config.yaml
n_layer: 12
d_model: 256
n_experts: 32
experts_per_token: 2
d_expert: 96
d_shared_expert: 256
activation: "squared_relu"
moe_layers: [0, 1, 2, 3, 4, 5, 6, 7, 8, 9, 10, 11]
router_score: "softmax"
normalize_top_k: false
routed_scale: 4.0
balance_loss: 0.00451
balance_bias: false
init_std_router: 0.0213
lr_router: 0.000581
vocab_size: 31780
norm: "rmsnorm"
norm_eps: 1e-05
tie_embeddings: false
optimizer: "adamw"
lr: 0.00152
beta1: 0.9
beta2: 0.99
batch_tokens: 32768
seq_len: 2048
train_tokens: 223000000
steps: 6806
dataset: "wikipedia_en"
Below are experts of layer 5 (counted from 0) of a mixture-of-experts language model. Rows are named router (the router's row for the expert), down (a neuron's output weights, with its number) and show model dimensions 0-255. Each number is 500 + 50 x the weight over its row's rms, rounded and kept within 0 to 999. Numbers have three digits each.
After each expert's rows: "comes before" lists some tokens at least twice as common just after its tokens as in all text. This comes from a sample of Wikipedia text that the model never trained on. Tokens count by the router's weight.

# expert 2
router:450447408443544517458465524425556539468509428454504478526457540525455505533553432501453597472375483488487503404403452456538542497498417454441543510453529550537565458417496510545537521477460542440431532630494575493536474512454534513502391480514475465520441581476515449442483578478562468595505543487515522525535530591520528480603494426580542493521549483510495420565560470582540501589480438535396503406542380465409503522567474529460573471470474543449494469555542431566418481555521475465483485560432466483566548517513477506548488526446536421513559403589480504500426460468519482540422483530526526428572532465453414468472404569509559437587488563547471556461413573406475522409561495502524449470499491545522471470471604519459565464501509466428471555489509421441475505475536539
down1:473442518495571453424428548503545563555566499493505477508481526481474549462468458504487544501491493528471496359516520475586513503556598480405428601456525458520532401551541484442467497476507487488402538599526556454437436435480497465583485442494462460510392496580539531565497568525463499568432459423573615516562562593487580523563463475532581515443498446527484512503466490529541465516463431455511510450527510518439375486594550494464560516454523539444654452457519536397369518507426544573527523472508515392477539489445552496439533525349528510514511447557466441507592443474560483537530502509501518519560558502473554475513568513471528430555477518432468460386502477473552544458500521463529471471506435559448562485526576518449564434497470488496548538399496466448511552499460436
down2:507448457476500544467479562455527494479478514530510510466522514498443495435518455574510542536454489559447410448483554598576487586598558423574462586506536569461492440522484406465516558482448565499431372541441521486478442450511434443605509532556534488435454478664548445500530564465482364535500568498527489532585444531537547475488432536563622544462494458528551487464475413493465478443466443474494452508476532478438450556553538395481623468474501479473431533593550502494499471541425511494506533487465489483564510522471491483497515451461603458485554535612552499472503501460526584546416560532440536410524540439445482470468481521477426463550436475575367501507471475470513498405547458372442493509422486525443548462478504432455554451499448583501469489493482513441500512580505566
down3:493471460517520497393473553447560511569479448426530460495443545570497481446535463536489517508379468494425487444523522451605513609546539454489477522459453502489535427515500505477505536538539490569466460572442573526527445426434495482567478585544497426437421494609480404477478524448524496491510505384544511510608493509530513482490517499520563570527502456472517525488397508475485479564569462462499496548476524468480489537561523475510561591453570516468482495598479479478446512502427520521576515463380424547565533442413572506504593394430460448471546462613533504495399454469543561554396561509468474436541542468487542508439441553430539526540533560494385599506443516540480481419505564482455482524448498552445595466511495463395532470435365583508555606481507470522492492521512559
comes before: " the", " a", " his", " their", " this", " its"

# expert 3
router:484554473473544550477434489558506458452448512464404542497475536532474504479574490537498465552458516433511488544454496573524478476599434522461487524508460522582516542551473533529439537534527549535510441436478534469427538514443523447440522523596487549415466475440534444469548408449519595385589612435550478526545486400521410597498513505536541451481463496573518505494460456518542418474487538482480539511485433473582554531584581548600406529518592515480545484490416461530494608492411475487567526418563458529559550374492426405494578536521444493457502507468509436492535454441508468498474562476462514449483442411425560449438448575575447452475529554373445424531499514472431445485473525497526501528506556478513470425543533502548480482485591393486456452477492598517469505542388426
down2:558455570505604510451490420505463512587482505475484553478458544517424516516498453404504386521519454547495424540521599519545508523419507506522478483506529474453625520505436470505412481415466581443578504538526496452466409503431563452489495523471523441487523566499453533538462458490480472570528486457423536561405408516529569440419532567419547517555434559491462463439455393416409455472433542477542504515439496596532533450553590510440492538476518558491536495587434453442507512474391521542470547430562564565494541556501531447424468506514392349471529563491492470513444484452520491572499501565471439432497471415560514466513517414603501502521517540482528528549626447471440448524442481525486525575467606480423512529585532582475441499535468500486525556563522489529482481492465488
down3:494543601508408471459485445579573538542384452515498573497566494474622465535403549372548449459610556436492527520493417512458559560501520575597535462565462482533491641482561460483508406473610530528525533425467464524423509528517402464519552463543454558457549448452533530524570440436424444449456500426451485513527529494547546466566486489546556561487488519519420585434486557569442488546541513485521543363449544516526528500487513499497520422518572545515459495501517552489552388424544461448501600491521512592473521530417444532478508468588547525562427470542444502472467479510504524437512508405458461543531472510504527552491462427528575487412513463448484502530483482505505449415502497491437492610469596479501484458470477489434472563387526453509436546461532495488508446516510551
down4:493518510498535450569448524569534413515540502469554543510480521505499458576553463494533528608450423480498437476499410520512515448525548487471521473524373637487446534516535426539530552486490499591459494433567451566484475536435394407564440463529455536559404519489409555490550467455475529515491551423506499598518503444537508531528538482558552474513571514513539536507485454545448485503416531521475503510587470549453502545490511472582534388477509479479488489520517543639518566442459514410530516509489408456444523463455560534575522533514512494501571528533471494443569582439508495505531493468488519583586497534455467595571507524487462534469541557502569334505494418501578462482556423465516372464570385450520559585501471542583492512462458537532409470522503441535565517560602415
comes before: "\n", " The", "1", " He", "0", " In"

# expert 9
router:489556457457514395464373523472551496449391522595512509494596513518493529504518422611461441573552482451437518482483488507421561501554486626496558472527474528536540427447454522485518581453472415553482507509471587528459395465470544535482559509462568449463468510477575485559542430446470535396554561531544564554463462493455469445458469478482538467518515444484451507386440512512522422513535478547403602465569560503533491547445507481512545537446561523417562628450534467578458520482481471469551536562547488518474582403537575564570508505569497509458472512539493583464508519424545505559460558560505535597487553427492550479505458502509544372486470474459623447475495548472518479451580463503490395415538524560580532507532422542490434530461505556497472460495470527454557575478494546
down2:492479435500490353520436614512526415506488438589452504493585557472539436474483604509462486576527466513533455560506540488542521482439422478540610519499464595545433529603495557464470474541543556376497435519582479537527541495571360541428467551469460431495493510542489461491523538493432455514528461509525597522500479406502524510437485547588578513523524545443568456442552397489411519481488547446469501538450538509479490461452601435599495495564539464516548497476536530513501487461566535561581478539517479447545526539585548573564516501442472524431510603479454544502437418526508478576453536447480447493502549486391451524526441544551577478495501468578523511485447485586413505493526509541504483559480530515541549460491478419456551503461377499549446352454475528501436476495472560
down3:406426446461520478480465545470588537464574595517473444483442622518479483493500577455444505403431463596489500374544464370547525538524463551453474466559590502522547480521518507476470520458451539468508471532531625447534540435479507440420441468474521489445475514465529422527523467594546516489480409498430515469526444448514542510431599487551492595466403557523459482507455539425496454592533577455473509542579511418464495496609490503529520501557406523501548569451510500472493492552474497507413467497530484486536470515598566589467511460488417437476517451457482492447538533460485451608507408524514455420534521487492448482414529530443471472411522529400504546445544521414476509444552571519575582470522536404439521479555581514497510469514556453471557530524512513587479606490507412
down4:575569553522426567546514472536471529475443457578514535547607549435491511515444461477483477550535518477506484534429520547499522579464531418415407474469465469543535538550491468523517505487489494535572448570511501411487497521566523512536516520478494473552470481520526512455403492480456518553511513436534506526564513487482398460580535449534556444475518482456483540464424487516451496448560435482525464494486512589480435379495515566441523480519524508482461417498471486580459433479440492422433517466378592486526468548518478580436472498395498481426370581532564480488529518540463509459519531480560521458463458503517523472555538496568445519569360551505616501447537529490488469426462459440390528650546486455466434518548616496489514345473574486539489518493450602552460378464549598
comes before: " |", " 0", "1", "0", "2", " 1"

# expert 16
router:485466472482577561505495504532505451441457548457526462457501514588566465521442462541521519504541516438476454479519523478475472434440505448464515386480496501424538412454564535573443560487509498578517468404469516502487443525414550499413566576471510499498530446506539548515520421471484485470574506422549484485548430498502488533528486430463583455563525451533547574438522519502554421536512474463436509547606479491506537514653525577523418599461541466462589416503386609387535507481499499416436551371493518441551459436466495460467412481508522521474527385467486525402589503565520465546496506505585506431490428503492518544422439490534412502475527536592570412406470517492522518442422557490479510528492483452521538389597459480416486532549516410498532440442503478516437522428491528
down1:482520474482490490545441440570513443586509440503551571542533476438501531446492458455511429452485466458568412554443466579419427487481528530483474490497485538514514560488491418478559443516537375515481402469566508385501559479532543501531507487550464479443491515398487540579533484526350467434570581517492500480562544412456507369426509418547548479471622511486486600541517505473559465558437470495450508569526441471447514477578542529542469520537468461465527457461499516469545500467436468523500491441498507620537518500465470563545507511578488441409460577482530376547550608436469443457465425530545504461466539509439488574530451500513438500483438514503522429444470510356499545395473447484464594517578403569540426430549503508476532516414555442559508492475495555539459516485447512
down2:496567547406496463485429492530609488522565447495524494508520486549515490423504419491506497506480458564531530447511515554499497390525506533339542520475499645459496416528507508475442510493471460494540539486533559516572516520475466386471577400461379558442520495489432593463492466547429491508563563475537498497555564489467456500530543483564521477543551492512513571456530614509490462501412448560461507555495438430472472454561534527505536581450478465405549521528453516484528530451489429523487508486569470556516565461447536613496662576560554468440567545553511436516532579488553435422539492468546472453501521473471449527516540536464499510521477516503506430424397544408490571463393384555486433461559420553492499508540423598474495537479447520526492475474514491523362559462521530
down3:518479550457488455506499427463488473469440560444397586524510473488480514525524543524461591587497441574411534494513425509540496479480534545473437466488466530436495468478478450564563559516494565536474479474495530522491462491555497510515549469534637494509499501483464549515505469512489540471518537492576439575519440534591497428583514571432500423545567503470569502516495490543492596428429545504540442470528485490561565461529488504509514473459516429533467403483561543490449568562415438382490454400550547540544510426459498501433597525548470518495513440411432602497345527456557510539490486489507536508555522467395441529421519541545338512506492593530456456456554404467465549487595448506449591428513434413504489415508553455434477487522524585500443491483504660566513518498457516
comes before: " |", " 0", "–", ".", " ", ";"

# expert 30
router:513489470509517502471540536516479470533589450455507503544401450580494370529588437515526552523422490557457625445377472527463496549527550413429452519537386561376476551476451499452480516498447475565540489561433471462444480460462531535511454468469476478618511494565496438504516560519428451529418468494539548535555469580441514499555555470478584437398496399477496465550493479520494427547620463569479451468487486504442443406540436528492518459516532541477545510605453405577425468544454529549435551461460513563533526444480509462468518423510517547499496523507482437576561520495514466572521485548462507472511552562477441463559456480501459486491560476470383589437468510424575565477525547427500431564484405528547415572478444500522579449550473463469442573499536494451562576503452506
down1:508495453509497578478478534428503461495534492520543489532455563451494503488595462453531558490566496519490511456613533396567430472593506479557461640482659574529487372522489467529500572517485494491530454618565563539531530476494566374581462476454463504480478478563367432555500507510438405535475496404488533455518497541539526496580553485492570491428503545523495446512467556530457525583490491508483478447464483454442566622452468426400574507501495472452507523539503501476513493516476417574468603547491503540495483508421516484526543478529480527462494499558454526610518505518602568547578485551482513440433559515432539508470453492496489446474483513549387444534483464564473545387519561519557513467498535623476546518493459507531529543458390556524584535574487490496616508517536460
down2:527538482541484484593543514459474416517642515469474437460475534492503475529499497525535417475611557419429496443497559504468463491417402500533426521482492376525487486507442476489530533498463528460496515535540494536487481552482594576399508503526467487603554496507486487514473550560444505472540490565408554476491535535439468506507431584463450516523440419529445514564412490427510401540517474495566515478522447528400507562471487543478426531559528567473416504480378474435445554450580509489545460508591533474491462472502610528438684405472476415421584569521489570474386543531478533582500497487513533514429572504533472507482414492500449468495479456529443579561482550642457571505462438573494528533498525629505510481489558453527493534441533495522512502551469443521519503455467501
down3:568502550498480531526531472565491465527539468569542493584481478465573500418554560508508448563546523563424531448550494476389478595426470504597416509513493475496552610527416552548566511513534572481492517475448489460498500504525373455458473333510488517491430519474491485497493370553440528466524482436457439521576601407458505478444496529479472544626501518493518518554484520435508509502548492501506472470402442558505486502484575521535554522534543413568449461495513543497552444519508471434449415565427526501524521519419550486453479532486604557554515533482465586462490526512547416437603445514478448525420514506551381487435469485450474540364457514502502408498433470601544521434570517551453484575509482571400438429453572555565482519495484554539489544438510512569495485543481519
comes before: " the", " a", " New", " his", "age", " London"

# expert 23
router:466484489439582537504523482501500486525437437449513542457493397618548476452480421478491445449446538459542464496495466422499554500522490435422500455509481577461461485491504506567379542596427506558532447430532480441564573558429503467438510481474466463433580436573498495438507453461460474536602437497451474519502499557482469581580526445513462512567464503511514528463436445405526443492380548483408562516536467370456588483533419502568455509511511505518565384535507511507509546526558487523505487480461518494568586417474558443478533574498462499498463427460487508440576505530510451561583525468595445483462518456462433433526480475449521476486565571409439486457466478560477567565483526429588527504493561385478392519500453508522442452559550455467601511435498526419421590433549528
down0:490507504436552570428520574511522521487516525492408412494480496497516526477459552541563573432461455448462498554486546504536482487417410513414460493540417461488550421551430535551539481440475407436540530570573588447526437474448548457461459543508455448537547533382486548494551559471556504545491507519551538507489516474458441459468442483470553539402520491540486548509494498477524435510546449396600518434491562493435446554468558492462410490435508540551492497494566531531425480430466455513575487469478480414468537520542540529568594429507607446491624528513497500536454534443411584468529548415530512546475479596476554460498486532538505434488481537492523541456529607467454551450491435544541515486633504535548520578447483512483410445499506511509357587644481511467420466448447595
down1:520517454469527474440461572470467539434579540565470447450402481565469554502545536544496622576450470507475531503494428497527526545461513450535514558553400482567482423439499595466438560469436447507565485607462490554548510526506422452537431594486383442514439393476413498506603516502587528534463489450561623488438423525483570493551462493528541491439459551490535496418515441484454492423515489451522499517522497458535470478534507476519512466450532471476539608486465459549514507527540497412534555578427455473515552514488646438500504423413501542484549472561590527446573536451507459594519521471438522487520495467406554528535470532400512530601490487493543450459573567522579457491550520494546500520577380525485528524471426521581507524531486488505450479482547452466595494523626553
down2:531515555466665512440482504423577606491492528536443463451491491524492488520466443488470555467554518471412528635572482480579517498577475522553536549533514545478509453509500428462596463415497521517532476520481488507536485479464613467484467430522533548546505484520558560622457543583525482519451568526556594427412449591528560539515428483511530520375417491563392467522521497496577449536531458430513550481486450405521447531437526546453540475487456509611532557462595437521477510531469541476433533592468520492559545511514502483523507437570403451482476466594484431482439537454546450509514594548526561450553513465454584465460557500507475568470440432491514483547514573357576490533478510389551481516492522476437523564588479495435578443505531543498513589522489485478459483483473526
comes before: " |", "-", " (", "',", "'", ";"

# expert 27
router:489543477591472506447594469403513519518486511459437550473485508515569480417504468518463432562580523485448415573454530513574363506485608493538516470509505475508421538574444433514452520510456515467523453527523536545486496363448432472567553504504436557421505425497512479589542501470578482456481496436471496511493452497440400531564567470544440558540483499473427412487368430461481463560386546476472525515551416493495523492479460514477578526528478533516546488447471506430571462534487507516581488413546446430525500469489540514503542452459423488455447523530510536494515444510517549589566582572473525533405525454437545457497578506481456546506520574517393513464455434452377424561549527476540429485516545524408421565509432477607414493484492497429537518495505577397480536449566559
down2:415478589553461478571542477600571524484483485471460471661518408490580495543474467510498472538528543476547495541566477519535444437505384511477560495545529502568487430460509535569526511423486469416417486416460489417470575566457407450501597485554501542470505511403471488549536544524395498517507510453465558532533557446518584397509532470451478515464481526485540453436438423461534423475489566403520572439529449498414585524495495514485470457501473498529511394528498549482523481495571531533476486453545501463527587549648447569515499545556480521457482533494484388454612543554537536429564547554545502467551494434455509488471472534427501516468514535513462472565403546334452537457552487461514541496539531479497433471597506482475462510492476424461516527512458411442401470542524452
down3:428543616554511515530606492580582471524486423480437487583509426484497391516441481465610502577521580447672450554465408550420513492496462532461520449507426412477573404458594559490463428524568469493497521408466459514493501530530457537531549540578553518510587387506550435456441495461590481513436621546421484525530563523531465420479501565487439525432503460512477530497480525444488481534510472484549504388513543392503593561551521471505455464517591452529453487462442485525546506523549542482530491458490496489494538469576410568492521502483430471458429479479482467544438519558527438466495531516466466594449455524434509570382447567478526481473604601404537556488449521424525481512443510523500474494490498520492464489531486467461523460468431448499460496525522526401509536469509562
down4:489550520612502507512578555461527534449513456488463481555492527501510544429454369542530532536529525529533392551526475449492479474596465558551552365475538485412451539487588561424462472435452498467547509572507576521445422417424472449533599505470510511518575456495511413490537535431561526489432471500518504576475547520516550453476548505454541503484522472486369346439480598457471482502442535451465557527514500431474569483465569564500445452445477519504479503584534457518568485537453436474537485489573392461439553477458456538428498547469477454544482549488590494499523513506529447477564576552441542508569512571375492502478458540497433437420472547474429421514462404511418484536586518506580502420503519506535474540524487603509514603495498519503546527481552487561525556418596567
comes before: " |", ",", " (", "'s", ";", " –"

# expert 1
router:529522532466425460486448471513561447589554466498503518491540474552488454514504527491533427495522469447501491480439543465544593501487427495446506520385497578422411449548469567545429426558542430529451533423481584500541524535532508536474552479479389555520573552487521486455564467412546488412488554553562456445498540469541436544522401502353477588491479493422510427485465512569541472556578480476625447589561424592411479532526495520578490490539515551552544471520512552452486537394521388501476518552406479461447486439479478499481482575493547566531438527513604508522429519437613545496535546497539628575546477543554428481587498551560587518514496443465517441525404493554467508529473467547482512500504434507493492512542504453439504486506434454559522465415534514557440558453537584
down2:521472492564509578479519522559529470537485447466533461534480507475396482579542625555480528494484585469422476476519405433455470553521461491442525542582615497397547484519479503523451528435539487529523476452429508498475484478452518538485508461567479547524422521474486469515503473489438439479532510626454577520456486605556549487497564520492573533548611515594498545566479478498579509494548531500403377524595489303483504475442577476547474453502497411549521502481544456608524522592501466482406472428445538505534462516509489547547554661338555583407462527504501565509469551422515572500515502534502480452506467559550503512529449450488514547488527468566509485498436551482557533515559541479482450483447500425550529484500469512536501399488571559521558519462499519425572500505538542
down3:432419544467477523428573450510459483493538404483489541540522531368493431529518473470521583497423556529424499509603462483501511539461424513522519500484546531492482494584575500440477464390473529470472535458476564574425497447477484490517482439490495572521552576564504433486533449515603476555516581456445568492483541432616507467401494501512474552556499490488446507572425595480548455497577490491521424511493513464512497442515552525445537546496454397540521489479483576529494400500467470535474537440472554447562417443503456448517492441411521559410475564490482586430434533500493529591430391482554464461365380519541494442402524487504441549470458474548562419536417498485483532535488431426476539536434558550388504467514521500506517419519453420498493520509467505450515486634566453
down4:531507523452461500565514548511397501490471433598511522400541447504436515483491542402508546438423419607485469534400421573557481460523524452521466446482500527496385468544468530390421490588531492488462467525509465494536471516575440482433453454526501548477622503546564489372444519537490501576492459506508505444518479471542502564467518419496563509501489395437516527565551516501489473433424553567456410557504438506483471580600492506564442554511435586494531576549495510571458521397501532568443503451491492443404538473515502477540520579484555579488512533481487506464442569557564466469499452403478560526467471541515514501487598472460502468479523577469402484547471481542597447515508489551447535470518429474514523562445560487538428477418439555574468397605457574465411497531517442
comes before: " of", " was", ".", ",", " is", " and"

# expert 11
router:442544466433500416503459524562489542461483531550459573571544505525507476439566520523548493530500529398524502561437534531451559364456478531418500395676473541550483475403528444418484532570491536525584418450486589483433464409450535449467526507589529385536478456535503545537502431447485560486529458423517556553507488429502556503527460494516509503452514435551564449500503525485508413498505461503407575494513456487510524481565516511497502469441579478493621494467521454454484555465473552490521514433503541508505600505437507532537465502405415465446470448506534559509575453504547471540510608592526444551554411493475527430389503452519469543568598550497609553524456522444527452500478475501553496519530575496510483493541400399560433516505493399506417490442434495519519577571514492
down0:506534447495493556453578629463444428544434482391487481484485564525572525452603505450542475534493420473425463448512586451364474615451527474540450503419473424498482401490463461511549504423428471473521568500503555541485386571481564457560505517402504408505514524539450527476546436505528495432552553477462501499457467452541456531588549505531495532488511429479457491525466474449470573565544411529484455535482533491500554512500453499522531593449507411486556508564485502522476497467493571527495477504451538599463482439470572506460569405508569459521429579472490535574483487472539526517527510505569537534405552496517508552509494546442449554473450545517482476437484558490555464519588496599485511467433372605407547448469489508572445535441510588458507536533538484635523493558601592
down1:548549581425527518515476456399575566523482542547531544446457518513435484474538411556452440559500555504458494475535564485537584485511555550566469475550424515498406537488502443507495572403475528523594468514496538423543554497497533517508546531454468601408468517455489500530456522475547542465515540477563367462486420465571489465567522489577486397404462524507562507485582443570390459575425492493502520513496421481462534531579490441443416511543489537484453590507489470558564402561511459485488457496505486465507474491509541505534426499499485401413517380515567473475578413463464430498518470526436537412572558547491556489405581485425466567500483581559593529571522418503507514479535496492435459554555633511446494462551511469515567384540520452451511494435459479492588545512507481
down2:481546558490463428496521455481478637487519492559520508525558557557506513538509412434391544434439488477460443475459470504525529480638459442591559414449512456480495503474469533522528431518485482464573508475443560531485498607585396551450427476512551513527469520558575511462466544494523475556422507501369481520555526479567510474437506529594484434527488509499559518414558565503555504484548537499455515486511584397504465452546513515568448503507534569528445444566502497556460479505402571492433464502499476538487518498558404514499528516523545463539393577541483483428487498507464485441564540520439487482474519484535383463430512533489416511487462488522564464539401531543507494545481488507622413526409425499524481431500573517487626611598563459504452413490493525591509453456367534
comes before: ",", " |", " State", " County", " City", " ("

# expert 26
router:418564427430481543497517532527452553505368542498551540470504492487505515542460440535479451586493506440523510567542576464433494531434488578511453422501490543523410475467533505611471527460455476504525497487457537512470610465437507449484513547566487506439474467512486533489582441398614497439519550448424535520504509502509420555509472417463519443530488477536577543371487588490541502524504487483408469614556545521508610523522609590434527559515463514504602507511525489486452452564527506551490497495400499437478399435437399553501554535461465579513448384588533532530542482417403538511456597506476539472480494392519448451453521549461442393430504495505576577529464564464536534512510517503443499515494567520491573448516445517535477472430509561446553509471414473429568488557461533
down0:551489550536504496504453519528580514453457494446489382501386511465534447529555585436450499538512480489475475455498455520525515443468518424582439400487545505536506505484545483531489484616430499594546460455561519528531427459469511442485552485475510527530453458474476498507462522457524485558475535523419419530467430526435485451522473435487491560507451437559559480495477353559579523444502557451496548431502438514428516529524424426446548538510464622462485438547531451450480554570491498436414525495534557516497475352488446372488520447517527474578497518566520515615540410557510504582544525514560493464471553439470540512616613480473513466518416570525402466514470437504526463535453598446557391552492519464512572548425460461569468478456449379476453531462536455504504515438579463
down1:544573584513470467558478420579519476605536503526457347509482526390506464517587511431487423517529492462473444475551530467450498580490459432554412398516533471588385530488522475514504455553516422584482407471457478402549455539461594434439529456588473539451531471427515503411448575511525545385589545515422435449455456508486596532469487391468467519571552442536521581547447408457522478466551518492544525504531467582498459473504507508494491501525476538520509498500517503467437483510457434502543554480531469438544514434507476371557545496523592476429520542537551509489477582511492496424547526478502508450505471481569465497448577443508506485469436492544505434565475472472561402445410394494459453510637507471443540576464492513599479472433480469465518534531537443491524433522517488
down2:489503575556486565534492455528514524518559575493565538488472527452522472403430570473454525440501639499482470459534530485500427556560525401525514503519565570405480442646443474467590487532425559438516461503590587567477442475507516547503515492518546523503481453457477457515478487542536475492513440516565539479506531462542541487513584518578498586513474510562423569522506520444566430469459456579492483403472498614419523463474481536506522518516456428436504493499574520514598424448457375454499537530481459554604514531475503559527601481457571467518519453555498535413534543530484491450463433482489521476500465482470592615411468420471615452514482467526524470565463439587448495516582525469419489579484586419543469447464517572437462552409515553527493558575491435506518488460599460
comes before: " |", "%", ".", ";", " were", ")"

# expert 22
router:483488462449563487516512505516469467477486572436517514509536617561485540467513471525528502532470510449489478486479420536476575473548542489457504407553521565477563406556544391551488585535440454557474439476484519530509449407511488436521458558463417397519456448544473530513545471518495557446456565468530449566559434404503445459520501516461561447490517505446569459403494481555460496492509416583496462443568469486486585525594545485459519516442513520484576494507537495493497492472385564551588555466423556545524587458473452522456575448564510539472482475484489554456513501506515413639520559429566469492526473452481443536602507564542402546546552556484474538419489527414436557448618432526579518482569503504485441466567474398484485519508459506472436531432613598469567502365516573
down0:454491458529468556535482489514535572461507422475472501542473430498457515469610497487489505516539405494597534421374439422524502428463442489412473479457474509456565585426585546435513538514488466423528492419525456407528520515548485471473493525512557467512549464391512552569465491444503508582435437454476537459503460526430492524486460500463573497456486514442508552455598499505583515506463514521505574529514508461552415462499439481535470560449529541587537471523510480450449551464583490499484521530429458556359535553607510561486448483459466457564532510424517531513498406533543510544454432406552519550612545566529487431493574470479507463510511514485502532488501586503508519543448470471482617422452415544572375482504481505498463510546653476428424499491427549429419624433538457
down1:505529476524505538515496527566473486471416433470451499505542547492478522533460514521520534424460398562552449510453524596535445539537535447523453473522481518524616539409497448462542446431472523528448491470450475509460474562492545587477477501495521554511529403538494514447462629544493439532367548473541588582518474581465486476418518528429524518433442479459465486563452534444525397440465492473538532498534558423440445482497578514547614490421492471516419451458471520506494507559561512496489490525447525508545530583527478462442472499369454541509485534458443410471412620565521474468410538519443541531563491534498566565626588580441449501549409437452472511513510509585526491534555475468546561499435401513442461437544415412447552605552513488472472483430566442481525473547593512
down2:544497495539564528492519509479544468499550497504524546508500460512519446559519519453494522531553579516480492455588543504525465562549548446608404565482513488520455556505511514553434520511443478556453505545437440482437454611458490499524525456436505458491472422555404513488635484502547500505501577427422550479538453575518537559552450457511393467549577422466509455596417486397407535490426559502469558510508407524563497434527534536494413523446437505525520434420474520595511494572487490530488590588515467478527568495499477478402444551597451517567444520468492451527536534482457466548538589538460585459587524440505539510538369521449472472495434513452379498389460423509494521520479448382479429432529508454443498531468509531466563576556519400449533562549551529537556497464488408
comes before: " the", " a", " he", " that", " it", " "

# expert 4
router:531564551495551506502475452509472522529535460622472428421467579400478399590464541418568371463440447454468543457575594436544543533516459463434473443469416470433408488522495477457450459542488536593547574432474552518545534590553543534394486423526509485469500536438508523498522546516485545455546520550534377474519531457461551535483535457536516507518413431440514598574519460481509529568522449452548514515509592554475479513425413502475519504495502550512498478496397411467486424485453476496557486514571482456503526468519485466483541395526419589475556543521426532468459538553494484410488503494499525545485492510525511536460590472490489496603405464479494523552445474548500515543444410584424525508548407473435428552496593489536493469452434504556537456470426601553438416479557558
down2:483496477433482497542519466421628472473459511437458528459460489553533454508470482482509492530465440512565344567536537542437493500471519543543538533538441567545533560473536521468524485481482463523529588488517464525581467512443553425410431455418500540488473543553477522444377525528560486422455473429432427528477468521465641581522521497472524458530526534496461544541480512493489514446520481533442518518565523514470503572488522515503623490459542531445469501553447513436404434516505555510592410556423478540604628483467496565508530526477484372548626593538445439520515518539499502517497536486464419475565444458429463527531544518438520651443413518498434493460537468479425469413470444511586525483493434490546496472579456446531534412426542616509478509520490532578479436465431479
down3:433521458522451455461569412455494471467575455524534424485472497505532437490497488473509444392487568470535414480514535562531493506424524387463582572477459538529448478519587474525569567503560498553429506489443526556404514475511558539559431456504525485498495482520499459462499490511473459468528499504476535521607613491465507464462507420466490469509473500491500511466453465486497491451447423522573489463446465580563454517548536505461549411473441579473538481497595558575493482521456538484551576578540481540525550542514390553412427390506447563546434524519513553543467479525513595465431492508580532505379509519540547514642513524563493584532559451392416424509549495566454556579513512475548512534459485538478505462442458532442459599340419527505629450571538468471502482449472579
down4:518458534448561536485451505420481621463438483491385494469532478457526439471439527440474433449522557589503462545519591562575528454520532473478452546526438491419487500511468525511466467578541499480480420558518483551509469489484573537412428524463510515519515499455536448512455532479526446449458557624682545509537490477439508470564505416468536543489438463545467503570488403502404508532527486468504503402516527492423464545569553575545515518367509581472472435552507524438428446517549493484389530478439391456420484487529542453475468474550541551488560488647458561501541494571553490481529592518404501453479579455558415508455497486506494498482536516474583543488652497540523492465512480505454559557592538486423493503503501564515466454493528593555541424458500536488495502506417584
comes before: " of", " in", " by", ":", " for", " and"

# expert 8
router:464501523445460500638538514565510588468413437531572478595552539375519489572452560439482454533509530552575462444525498524455464508489495470436510425474431504429440481537467531537491495477478504540565477441475595412484430491471487505507607428507503535438483508447526472402507601512437590406501483553468525447492557527392469574462485496507508461521532499498500457426448441471549512495482488463473477420552555415564510465518325519422501483535467482560555546495542552438518519478485447446480570502415492481441507488507429453526566460385606564519424576461469501512554506547562450438474412409417506539504557528500490414473475482517485524494449521533500527443517483529410468412526601545442546518413530451547474474443466447458482520558479502509539444483393552481499593461580528
down1:531529480482520517533602462520455506464505412534432526437491472490517468501436573486456470481525479534517414520403471441573467482466504455434563458535452530468418506433450518424410434563474463500542562464433460427535575502493570496529554437511493462461552458487563414459497609489610416524455358588424501416481511512491513479447521488515475552542553520473492452521523496478592459467419510441506460522483452480573535559458461424462456479383457571596536544529557440447483546410509480604536463537467488502499569502495468463485520540387471541548486518461662568535543490515463571542604505448430540416478480414433557468614545462570539541484562548446467477507485470484520483526477430392560444524483512512441489542485475458450475495540569523506420471527476539488441539416448426
down2:442519496499483507557495464521480532527626573468455483498492462447491482532486544498492537440381453477505454419631525409443474524484475470535524524576514490464502524455497455504380532553524525558487425506542460529513466474524460546476595460519489483573598460580492470502513436554520534514508540546473550634591522549541574382492456463450492493499434461542565499513391543471586428478601488472510485473466495578478393582510537452476561496473589476454612460425479567484452586496586519464508526488477449501440600561468525579413492552463505566464363473516475503491552568526551497514423523540526479539428476430548523552490433499489524456496535461438448573606524507477497460590389516511499492517488407474464463456562426575461553494453502491537528432425576472449528421457456457
down3:458487550452578501458519476546451466509471446475506502497496503518536442589464429409515423402528606489444399397514581415467521613484474484484527584480474502466486535408560450492527564499547545442526555387526532528580556549568512596577538472469629553462536524477532510452509470477540504463548463422492524416483506479543499479464476401540381505451451527458436525416513533445495469459510555501516464485475570532560522522583515556492425474541455485534518493416391575496546447429560514562524599480533510533566510384497621423425534493473405505483460495484560485458458417453574503448443468420505429578456491546470499529426431469528461565507445443453481513532517498473518509523439526481445508449434505545446499464493456435374496513538596466498502435564470552479444504485444468
comes before: " in", " of", " to", " a", " for", " on"